Experts of a small language model: 24 experts in each of 7 layers, 346M tokens.
Below are experts of layer 5 (counted from 0) of a mixture-of-experts language model. Rows are named gate (a neuron's input weights, with its number), up (a neuron's input weights, with its number) and show model dimensions 160-239. Each number is 500 + 50 x the weight over its row's rms, rounded and kept within 0 to 999. Numbers have three digits each.
Before each expert's rows: a language model's description of what the expert responds to. This comes from a sample of Wikipedia text that the model never trained on.

# expert 0
Description: Copulas, auxiliaries and pronouns in running prose, often just after a subject noun or phrase-ending token: was, been, they, would.
gate0:500490530448499501472462484443451462498479503516588548449625481429448634557497553519502523521566469482449554505562566437467428448551547465490495436510470482562462499537507521512476468432548525471476503506510500450532475558516562584529440438
up0:533536507517530479542544451535526513512441479486498548429552452434492598510405401525402438565565432570458529489621582528488471480506543577578506468460509526588492430442527572517499512541504485495432520476580457496568475551500528547495460424
gate1:591543457440456520445501399434486447490423481432538535598459499499526549533560516454482494540525396460503490463439464438539447462526455484487486505509566519571459509449501489401459497504458576419571456475454436500543578465442501566492495530
up1:494459456462484576526547515481461496555402541487494478514500527490523459529465479432491377502453478562500501460622497498447491549491501598483467513582516522462486435559462510503415548582475541443542570421430596491418471528526459533483526615
gate2:502490466645475479441514558582471410494551473494592482417510507512609400387555570541427417490434452453463563502553478478438508493525487449489513525435438475444637525410547500485532570495460489537518380457478519546452489469653530411486584493
up2:512417442516540573521477501459600565553476460466435511489557521515513540486476491467536522566514471570468573587558524498622562545566433606571475575489556483549497424470446436494513488542527508436455485573453422474431430561467491505646482512

# expert 5
Description: Given names and name-piece subwords of people and places, such as John, William, Kyle, Vish(nu), Tash(lin), often after a role or team label.
gate0:484558492555507563517440518542554482503561477510571497522526504439460453568544448520443546454471519606433521380439464482516467450504593586520503528541504573519519428486548555538426458420468538497496423482556426467531535487517532452472466436
up0:516395524447459390484521563419457492528487536429437522454488447529615551426460556522516439467466493394585514600555558558473465424440431458432460455502508466499458580524451486498545580581518523529479590521428540520488423494521449459520564571
gate1:526439482451507486497405427422454437491611445509493528519555574532550516523563488561519559478479401563498444520510503431458449583601493528422439503549493517584499479546549465493504508506483560488500420529428595532504492469486519524554452514
up1:500537485430467472537503531515488426524455529495485505474492558483451379498507533480419576449505467497499494448512379558540518489573536512476554592495384499441509479576534447502528407440473568531588432505518505515605553559499533409489545602
gate2:548472454475526494472430406470475549550511482488503482456500540580573501432509496509529564502508474658443457529532480450471449515431491471410509589525541477541441488481501506529542445627534552524490602441551589391512519536472509476464591388
up2:572489608445421449570522478519449474467510485483612413480555490497527440519518425521453414510574468477560446460536604491506505513524521513523557513503578480532489438526490483437452538570522530536522448521485518440557513458522497511596467498

# expert 8
Description: First letters or pieces of capitalized names and words starting an entry or following the, of or =: R, He, Oliv, Castle, Oxford.
gate0:527483538560520480505552490571425524542568582445451607426448500544559535516572543453554584584486453520460440545613483557464491455495524539528540440499451517542436634501543577377443529498578592471472557500631487446535469512529472481542543555
up0:490530489471496480521534506431504514525472481495584510485553464447416446524551544492572409471539541539432451470403572414532494474584491496437494545604476455469512430515501498579516521414484569554538391482498602590550488402535466598398462527
gate1:491455570525517510411553517503484472383502565550462579433546542587578540520446594477434517395472542504409521587437478430509540480413542451504559409537466463508458537452521516514492566414507508453578508566452467583482472473524482535496420484
up1:460549424625538485544541492430489492457471476463531487511595495468532431482539542472432539549469472504478465580545452464545569512520448540566537579581557586513511572414519460569514511476579531546540497516454460551535439512549525501468530477
gate2:486493470540486463490507503620480542537495530455520603434485412478502470501497426453623489561489416456506487393465479479528591558485451538455463533532507541483596536514477556482469510533499449464492439478472441492576543476488557509547569536
up2:493597424490568529476411505558540550550472564534525528464542431497527508547486470503517504526463525519549579434445569371479591448469623505523477543442525604422474415457500427508468551469529510520483449577445452571529588456568469460455446436

# expert 7
Description: Pipe separators and blank or numeric cells in wiki tables of sports results, filmographies and league standings, such as |, 0;, —;, Total:.
gate0:545420464502512450465478438439464561559396534510460494455441525455426553421531400486511481511485469538520457536480580601517540483471465459516452479544531453449525445453503589498439577413550531482470521417545535528524481477503559535482443468
up0:455526602575497495470485450586564519532522587417559455472517518448550402479458512613554508529518547511520509471525499535512517587607628524492542466372496543554494479538425404496477380476516548589569562531535600500494418468539526512470547450
gate1:482563552443563537432590445539474537457554530487486611528498492458473599453452520570511515498557431498574453525484442468507446474514520439532633474522420598509457602443489545457519504496493542559557423511550525398578534472577437512443476508
up1:566472403597478503594577562481444516462446466514442497531510525494536513442450558463574436504473496501405452447508547496533510571534541575592507521501443600506568441443458604496602455511479432544518509403407557512529448442493507456503476532
gate2:477462624438477647511525480537480589540539509482553562492456455500543493554441528469544524477449556560461483502501577508419498462465498501523528552535455512441469499455500577580497512506551515503471561544421577487446444518594501505530465510
up2:549509536464522485623491486596572553588502400447516452444540512566426447504485394567595527515503432539465526458536501537568477497482421492475481477487523571465546477503512553572466427562541541579573481574543494526465449511529479458469473494

# expert 22
Description: Subject pronouns, auxiliaries and adverbs before the main verb in plot and biographical prose: he, they, has, also, not, actually, nearly.
gate0:453448469439543557573564591540508418454498525548416450664530442524603484495584442554433522557472518548557510465493546575501393511488489437521461497422446527463478511516491507413535518452535555540452460577432536404531445454472440532470458527
up0:500402497505502486538502440602498553430372492541524392539519474562560469463460471507530526505452511462479489543474494524560524474498564472499534578476529475476543539487491444528550440587503461576408514504528517585433527499599547502443531524
gate1:525635495409506534424485472504458396492506486517571545586469464504555472454480578480501508535569499496552454501470418554492503544493492470473529519472434523478556543508533507492515430488499568497581527544421555444485464507568537535606421572
up1:497496451410498560467467468556443414505470534493566467583484470534484456572546475484482559433544545499520519472478495486513413542499470474491570492550503569540485448425478523488555430480465533506546577469535550390553406548485436584514558562
gate2:548418473472494499491458443508429516478437453487544543458562454566444607559526460439600544456494500551489488463460472591403508417470506447548445524506477551481493398564521480584477502578499486578525487415554480486448470543499531503514606484
up2:544494420512505535546433448482425477481460458510459502467519456522516572633545478427603562482473591482525508477451409609460508464496505496524477519412450497508461419562504395572483440593546472507455578412467511505455469538485563499558533463

# expert 15
Description: Determiners, possessives, numerals and adjectives before nouns, such as his, its, a, several, five, four, moderate, additional.
gate0:556511477492520453518555418528561476441464530594522406530352470431350417458553364482408468524498458552524572511513433527526505463515497499471452570530452463564512573606552471513402480428597505514544458505559401536459494482580496544537500603
up0:473533428527513444511476544494510484538473352604532419488520588463571451543540532394469511466511559423469528569439561509446495472498519511467470460586565531518467517620469530526494514602536472391519508552566532504513434476501585512498509443
gate1:485528506457523485419496508458511491438463507563483510532467460517537485473443528480462467524488494519569499569518484396448505416493459504510483476511505490504430547577491478561490439464505467522500611528619481451528470530529472472458486497
up1:525543506571435602522557467500524488478589451478513485393411462487520462434482446500473542537499479375423485475509434528481624484503460437532429523453559546530511524531490457433484498453535576470517519449505368460534445513482418476454485641
gate2:465523464474483555496516510459517519519588447474434519469485491481560512518419497435391473519453531498534467455439474501507536447452557490563551492471416487526386430543450523472510493532548475531550493462426544558529430513535469547428597626
up2:447555427494490560504474536574471496373505526468503447573500449476542625476474547454490519527528500499533456442361452599508491513556598522557562482343435546475512579487558567488509591451506467560494575485476555420469468523487512480540448519

# expert 14
Description: Month names and day numbers in dates, author-year parts in species synonym lists, coordinates and open parentheses: June 7,, Adnet,, °N.
gate0:499453537514550488576447502553473443449470575439496518525536489464471522480486476564494525536525478374461480502550488473427515489540511516544495520503402509433536531488557576466522563474446478559489581470560483481527454414472496472486600502
up0:464536464468504549345460414483630455547487446512557444418543564409451497483555556506569491546478550477521538515486559501468508491610425482508458475553544434472503447501498551548527462416508528426438526473529492545416425531403509613482489421
gate1:582425441482524475479504507415577500532453497502512530537508466525622486565434517521492489531511494447532577489525593580558533504535449426602519467511555385452498440583420420493470497549491479551448562464551505471502459513593519540607504417
up1:379507503487406511462430497495482451435579459596479503433494532449499473537503439459488544512534504540504496521488449542421558519504519573493446566481561588542522473510433533446425556401464493577494496599516532454532558421444483472476556539
gate2:548524515537510516445489493524510540404611600457524498444501564511560567529526598444543476503491446483487448540459466462533512488482513434467533477528489517407566472494417638453530515427436471482454495559555539503439578490506561563494496652
up2:459450452442477496557477586505509483621384404519458466573473445490548512505552488489571474535487562448555625431562511524430522478458539454552520573449528506582427537525567486555441507540492466580519484384440394523553414552421432532559456444

# expert 3
Description: Words inside titles of songs, albums, films, awards and organizations, such as Best, Music, International, Battle, Love, and list-item country names.
gate0:520485554527481534473531521540603467507504544456375541381473593495525499423496493511401469467636467558466484570566484500438515489526541459505521484511398495498490390461524503463521540562592438423461515396495488577545472550523463459467488533
up0:475502544546571466461443492476533526450456481487448462521519549509494550394554480508569501454586554478448511497493556580486545535675465574491531521394532502543578435531534570500506534470418404568570483519473511486543567435574520498511516438
gate1:452469493508484558420514431509517499494497539506448441514468554535547461522509525534466491483577486494573580550533431611484462446415529536510523511485544605478445479610467494475445541470544392479479540535529436494507485527457588563489537632
up1:578516478544533523553500521535450564450475465527519414456464555477609498527472536487513529420461521474532483513434492566441440494450509514498535514419595456489583473534476569517488598581521500513476483507557457438488526523508484537458447639
gate2:523454497511487558505446498564484509475561388539463528420505544538509535458477483483529610567526583464611493523531453444514510538466401550492615537548498474572483481599508487560504497454467424491554507433529558418502532402528525499428541469
up2:572550486491429433486532520364535499501434596507497508549525507455522533533449494518539454488419520510475477459621539492493455540485507443525510469526556440531567453475532554470505474541536581484427515559505473541403435584425492426521525451

# expert 21
Description: The and modifiers after it in sports career prose, such as the, Serbian, Russian, 2015, former, local, before team or league names.
gate0:580433633548485497486412396468513628447522514459481519465462533547511475501508499503476502437489456474474459528452527476487484558477429499600564470472572437490518550508454509471496449522546510532445398542588406485454561584521503463569503606
up0:502604398472470488568513480497414456465533543544562459450546591500432499424581499434504473499504545424499511473531520515570494578478509510378437575448510532505470432501499573582494460593468444451496510476522470527455477449513561503421454510
gate1:497525444575546461459392436486435451522493473507479576588476572508403422458546468470558441445401477424405456494452489540607433607428488552480476563495487459482476589567480489478442444444475497482481483442497501551500459499474593564489503576
up1:411418466423458539515538598501566590489558413501437496425565425520530582549460514530478534606503515598662441455515555518467441411414471504475424513514537556425479415496508464462528413552461573484394481463550471575473488545462492508552518443
gate2:486482555531483502479472445458454587438560524532578540461522474481538539562491529380376442531453550511541463510568594507430483501491466564511409498490525424481474564526583546421552596478500431459503443457439428486512505532378478400510633515
up2:457453534569459507595528469546419470612517452407502553513538411494486478550459505531568471513449486541455492515396436523587521521575555519542514468457476580569530492524529552555539434479493489451433470597542608429465526442601560529463431517

# expert 6
Description: Blank-line breaks before == section headings == and list or taxonomy items, the heading markers themselves, and sentence openers like In, his, same.
gate0:489532488546537528519542441550398540609461486524417565463455536481509509541501558503561518614559428484422565579525480442586493467462475473473521484512491484395510542504451621452559486506451517495416555522534496480543424461528464395567501454
up0:454479486485527447524515599530545549457595556478594409558377515529497542580491403482480551520541526513499478463415553546354517544552588463496562539539503450624542482398527462573456523439502546455528464497544480513436549565378488590487582473
gate1:456554404456603564513571609483414504489566496497515498484465592390425494522442407439549495531421522591481462554559510511513565538561473521463456480562576402429506480460499491453570500541542593489522451637518462561479501459548516515550535496
up1:438476511441474507524513378424562447550565524494454487595545508452472535474516445514435570592469479453423530523474569515556578450494527535546517502489366526421513518457485409524479561510445457453466493429448519455476502458515440561403533431
gate2:517501465510575476508445432510431555470460567603529467559526441549500469580374511478486511499521539412427445496495405395436462529524487408553431583467578427611439449461604487517461456541470482436540396470568502485468467461546581520465451579
up2:452463455453419507523501550458481438553445466507409470484457559500491532426515449532481489522470471529539509502519541546580392520499520598486549535464489557441563456527385446464518537490424546474570526521454459533472559430513448406479514450

# expert 20
Description: Short opening letter pieces of foreign or rare words and names, often after a space or hyphen: pra-, sal-, d-, Masc-.
gate0:610392552524493524474567514448422535435500549527481395474482502576558534428537494432543504490500384582501438531440553442531471528437460384466537563560565543528617456489514392425590501464521464536476425490474539458544490553537443491515530558
up0:487556505439523479453512488415585465505458467513539417454486528518526517548514446571540499436468532454485478479429541530470505589494428529541504513535437488518485469587477570519490486472482470432412467510520429505399594494521503561459498550
gate1:563544468526541475522480502453606485500506453568554429497472518477518474515543557519530510542504429475534417564563409528394420577468456477453452576538527493457454472428460485532593539465448639458483414533479455500505410518447423438522420602
up1:402401502596435537407539591542479427454524478426389526475517538498489595539490551461562499430514563409524486526515526497489472465486474511584587449479586543512517543543499460471520494535558438505523529536458504532517553497544606564487561553
gate2:532480570543480534589512562492464480605520527427498512590482404547504505500390520539461476567585451491613570589465435468509533439443493494562481459448452527452506519424405595421564605535535416507486469534506564446471550423494449531511526637
up2:530438500444529453429480466447509504548582466557528560591461536447508534601463488493475568471483478463537493413444478496514489568438396524436484514481458510512451478486570467525542630467452525509484387481446469494428557539446536550523443475

# expert 19
Description: Digits, dollar signs, units and math or code symbols in numeric tables, prices, measurements and formulas, such as $2, 0, mm, \mathbf.
gate0:512461530448474391439395575535440490497493532455551488515548538502507454491508579426530476549521489469420550508520541486501507530491585474416509532441634454510553418508540602407417505443448548411469521487464569467562498418494565501517490523
up0:513558533521475554511608486471515622461490540587429429513494472549454566461540398572474505571484473575438473478485478477457497479476406420563554439532417477498518601455501523604531501556562465441464423548463505459402602473445439503506595460
gate1:531466507438507483504483473484517526602542595494516469463481501530481547432494457490507538437573534502421545543538442515601502437463444546437570426473515526585524388514445499435509537542502513551558575572517470519503517555519425514482453522
up1:525530506554496533516631527485585452471487535542425539514516513528540494441429566543504493486442421493449480472548528558540542541475510545516437479490526500541471546532493431479524545606619542491468564463476452387461444434509505590496477489
gate2:494431526560442499450477499500400513623443478551429465495601466545542463490481463499472457480502520514552476524422540627508517481546603487450576439447550534488538577579483580566592511571432525541497580491497502499509438497497557544450531563
up2:517523552547462455462498458517470537554456483544402411408574462501530492495455533475493501567467513466510507531403502510423545464513566486497507396488472564471542565578519524516608498608493509546527492476564513529532493552474498481388536528

# expert 11
Description: Table values such as MF, DF, FW, percentages and large numbers, plus head nouns after the/a, such as semifinals, existence, cause, species.
gate0:538454572496458460557518534452538383468522455526538509485441557448521518445555526359439524448517423580460462483478558572514370530439525505531483506553611400568533458434426476513384508543467493501443436469489497561565635527491456538420586489
up0:556505543584475551506502457496537409514485454602510571517502557479515508517497474474480441530540470528490478519451530536507420452465486584482477545555461454506519582411416486464489460553583478446559431396522596538444512487582468492492593539
gate1:472545604491506488434432451543461436462418594532484518567483471541651431480513561521499488440473444527563514547496515537452473522515450534427472537507396462625513584527566433513595579453478479410419478442525502477469496495506474519563497480
up1:423413505491548548551531447539511464563586406551534527450493484404471471384476460440483534466571497572475513514558564559488505440524481522635424474529494523496452381411449458492516529559410536504564546524500584473474433493479485533507492552
gate2:527463544559500506537575518443489482446538569464527530532452535504481507442554467435416545531430526562490465521496528520470494440528409480510511550516383472507465539467420526478493398565526521421455454522482493567406453440534510482447520470
up2:578465496482552393483549558462522394480503508552488607487507476461458491503627595485499550474566430458554420565491496503429481573532606559495502508558570421502490508467547517498498532461532526471538573436442505583480521563384514483491522407

# expert 23
Description: Opening parentheses with capitals and capital-letter pieces of acronyms and names, such as (F, (R, MS, SA(TA), L(IM).
gate0:529476561516525508427480587522501493525469473497423516474469467477487464614544433558580532541403508593579606493532524506566562499538419509620580513482461472477480574544449510470373418553495521550547498463537467510525566554557565526513556550
up0:498540496564521479481600582466567505493462555579443484556492456549496561603501554607505524486436401491563556431512472466604539481467512468452461535508559516527495454539560403550461463432496476505430441444480397609559481373604417507523554442
gate1:478485533471461535457517548550543520532413442482466520501474604517605559474551422620518504460577518507452545392476560479535572532516445437512476512404471611466541456497457506530419450458473644521516423459543467441637494514503504495494516539
up1:549493562496477497492611497397442440454393446570562528569552474574531431512492538488453492558548534608652476444511453458471541532557568561489544484555555424457493516384517437507578456558532529519502454499407535486395477470474485521493433429
gate2:445486584500554423534470507450486525570490553470528544503496541460561545485458538538535478493566633553429578496531507464467538473491470471539534489561521491549410538430519475428444497543479518378489494420500487425573480512469562503468518576
up2:475493521448548551592467516494479498577495607538513466465461474488473579517535490435532558501473447457524492550506617499556543488584388570395523488509498453530594542462605578549415484416498495553496530454415550512554534474464509578465549610

# expert 2
Description: Ends of proper names and years, especially places after in or New: Maryland, Carolina, -ison in Wisconsin–Madison, 2006, -idae.
gate0:582421567485490516414452482528578499502443492459435530511520572570518545491533408470576539522569512453513431465394478387540387563506432465573462435511499563522514521509519429514445565398463524514568482496582538581540512555478507467534583554
up0:507431518523420571466459551429498510515414529495525521422519445559549558533493552499523627488556490522541470501463592457577496482592410449575557461527461488526467448499562466519539515474462473404495478550573513512515499541470537482473501534
gate1:540536439386619438524471442460505562486382490520590507494512555510436444484462537465569478447446570525586468509504469511497495474487479496559552629598563458515496443482414516384501527489589483544551504473571493513482524516491402431501511503
up1:465510586470547541472450435451397554521473474477505511580442519425491497520436523440535494476535458396486477593515542427499559534527581494510404503446489407502387534468522425480489497603488474405608566527527518460554458487489481506530374478
gate2:488537439549537559516457472419484466554596570456569471568503533492427555493498414547494436471472482412506553501471506556604554450486448508464365440455495549434434502487551475474489470516586437485526487528532498524528519454523587503469554538
up2:502531578470520467517567560577528581482386436510472525388477461420606434506494514467492498555553575524432391517548518433434415508491577487567604541450503460560547515470492485531540513463422504498534507467541501500546548529468510472483516539

# expert 18
Description: Locative and linking prepositions such as in, at, within, of, to, plus period-final line breaks, closing == heading marks and birth: fields.
gate0:532507458415504462499485490585515477465510533528387495432518491519472515559609498528427456461447511426569621504369453503540475476487584521506551531521477483507364525494478561458496555531507479598536509589540617548429573544419550470558472485
up0:544532496508508480430487531588397431513480507497478497544491560503510525592616469539457514473545464471530557508416444620578502504557617533510552494418520519478521483463589460476493443555469503597517547477395509563505592441472559410542450564
gate1:499520451505576456529529524584448543539500491499500503424485554519443514470504488450569476416500570473550434534582438433515594543462436362559523501484607417483416441547489482502382432566473454420567555441520584434608431442465481528547397501
up1:474501524477445426409472534494502441534563563525428413523526622582559474508490507512468557545532444512468525560509478490432436528585516597517570464510472473568495472509521543557537409480514481480519540506448461533359534512471543528527632569
gate2:613489564514466396533530532472438487490452508617478526583520526475538545611395554526458406500522560530417539547508482559514512445558435531448561483533408489515501516560463510518449428536552519596515523539534514556421538480562547477488443549
up2:446531437524497507544541507459462470597480549461542481477468421405492516602543497489531391495463532546473495492547518501441502532451518536505492479397536561503556441556446449459511533450469550481492606433546522411404505566518463499467481594

# expert 10
Description: Prepositions and subordinators in narrative prose, such as of, with, when, after, because, due to, plus opening quote marks before quoted words.
gate0:538544478526571557468387452473527383440621510516513551424461472468468483489504456464554573571432504476483465527460490568411445514530465498544514637540427429496505509487541413579437503445490510501476546417491571540599481473447461449586480546
up0:497468528568478502500538454485549389441597499459582476407458449555547506437521399503455503609446562569429496484516528533453476457466559517475530520458426563482485485466515496540437485478467566418514491507540550535566464522566449513449439535
gate1:493509492470446511488459459526476472462489540637485516580454551528461561591544528481450512621490490490665519483609529500506517530450462427609539507470545436495442438503427396518433515457551533487451492399439459477541432498561443471528413514
up1:412500616480458477612470468432548540388581481492520474499481503529487545536551499500545577395580541557429531477531507425460472468473455503537446441424472462490490490517621510470506505517496515499467484535578579471418481478579534559500584569
gate2:524500604568516527550535435501451434462472444518472561484556522375560513461516561550417505514554475569526559510412529486499559476623566453568503516460489478531598519505570498510509486493521463550524466489546576550495482503610542498475535439
up2:507392428500510445463511457512446506499539401565502454496559556537523451596504511455585475506468435433494410487570495472535355418404438651538496445518488487547506440549448423544482456451570512476509459513449467424426552542477440515566444443

# expert 13
Description: Prepositions, conjunctions and articles that open clauses or phrases, such as during, when, after, until, between, as, the, of, to.
gate0:427443565500468458502558546628525513412433483519318524422520550509527431520538507505379486570480482436538572579546506577498495436626625539516529398661503494512560541523406476504511479496573487512469559541450504566504474649523419562462436417
up0:568510481507447457517535531474380507501551414480510463525443561472499555506539622534581478519498411445454434443482405476512528515498483490510580525463534481475481478457583577493509478544528531471524565527487522494570517446460519495552488430
gate1:456465565455490519538533493515590466479487485551576443542524560463405516531419485479541529566494493580547520524499408470490431433441559440478620501431558448446556456498484534511554498475538492469459518499482473434524405567509451599452502446
up1:396498442457436655534513515535536527493508400591526522444552467527435544454460545569478473473524476496439503447483467449471509475497549456521528551479576564474405476543577476526473472355418403475483471478550470471492462540502515489461514485
gate2:512493583503542444584445550468427469399540476563448519521449410446533597556504462423502580470467526475457579437540522456536504427570563482443464496459414503489484492508458480490439564442560513498451489485511487555528618522443556529500489446
up2:563488535550367496537456593486547514576493468575508495509489427519511490502559444547508630511475516508489474452489524607496458568446592599580627383450459570429477489549505499439422488450454493477472515474503543555428520565537485631562457498

# expert 17
Description: Common nouns and derived-word endings in running prose, such as work, service, law, development, detail(s), malf(unction), emerg(ence).
gate0:555445595395476476481435541486458505524491464653418498449410427550459503447530534519493428461643463515518464485481446503514447421456527474508516483498467466501513450480445426350485532409520452520444467472472481410492490492516457525497443432
up0:459513475513440524516499388562566471476494500429584505510581535442457535540441499480511459539423536581531564503478525470507483580544417562490548490440437552508560455388559516546532463511442559515479531545474557518464526480401520439476559534
gate1:505625544407544456500586510515471531499493546432467397476481613502446466542471465529447443550470488597503471518511471478530438483466516404396519555517505511441469537495537501548484469511504483522507495482531409541481485514516574523498573509
up1:442465591495470425483473545490484510474500441600500500472525563435532525448525457503524590532580577477513520477547546568554584604487539515530427561585474559515471492467465457524475526520441454569475588518477496464498496422443517453531486562
gate2:529517530551459440486532433531509529455424452484418507533466470428484542502507532480544464437553505504557548488534510565511535465518448539504526528426538448566466576420576456442499518552459557390427498440531580503584532508501418507526482500
up2:404525496454529547544437568532491469487496561509602478510570469565485468452521465551465495483470522547402462480526545425478441564496553478458416545526462542410451462518424528519510498483554515584512439539455462524464407447549557490524467461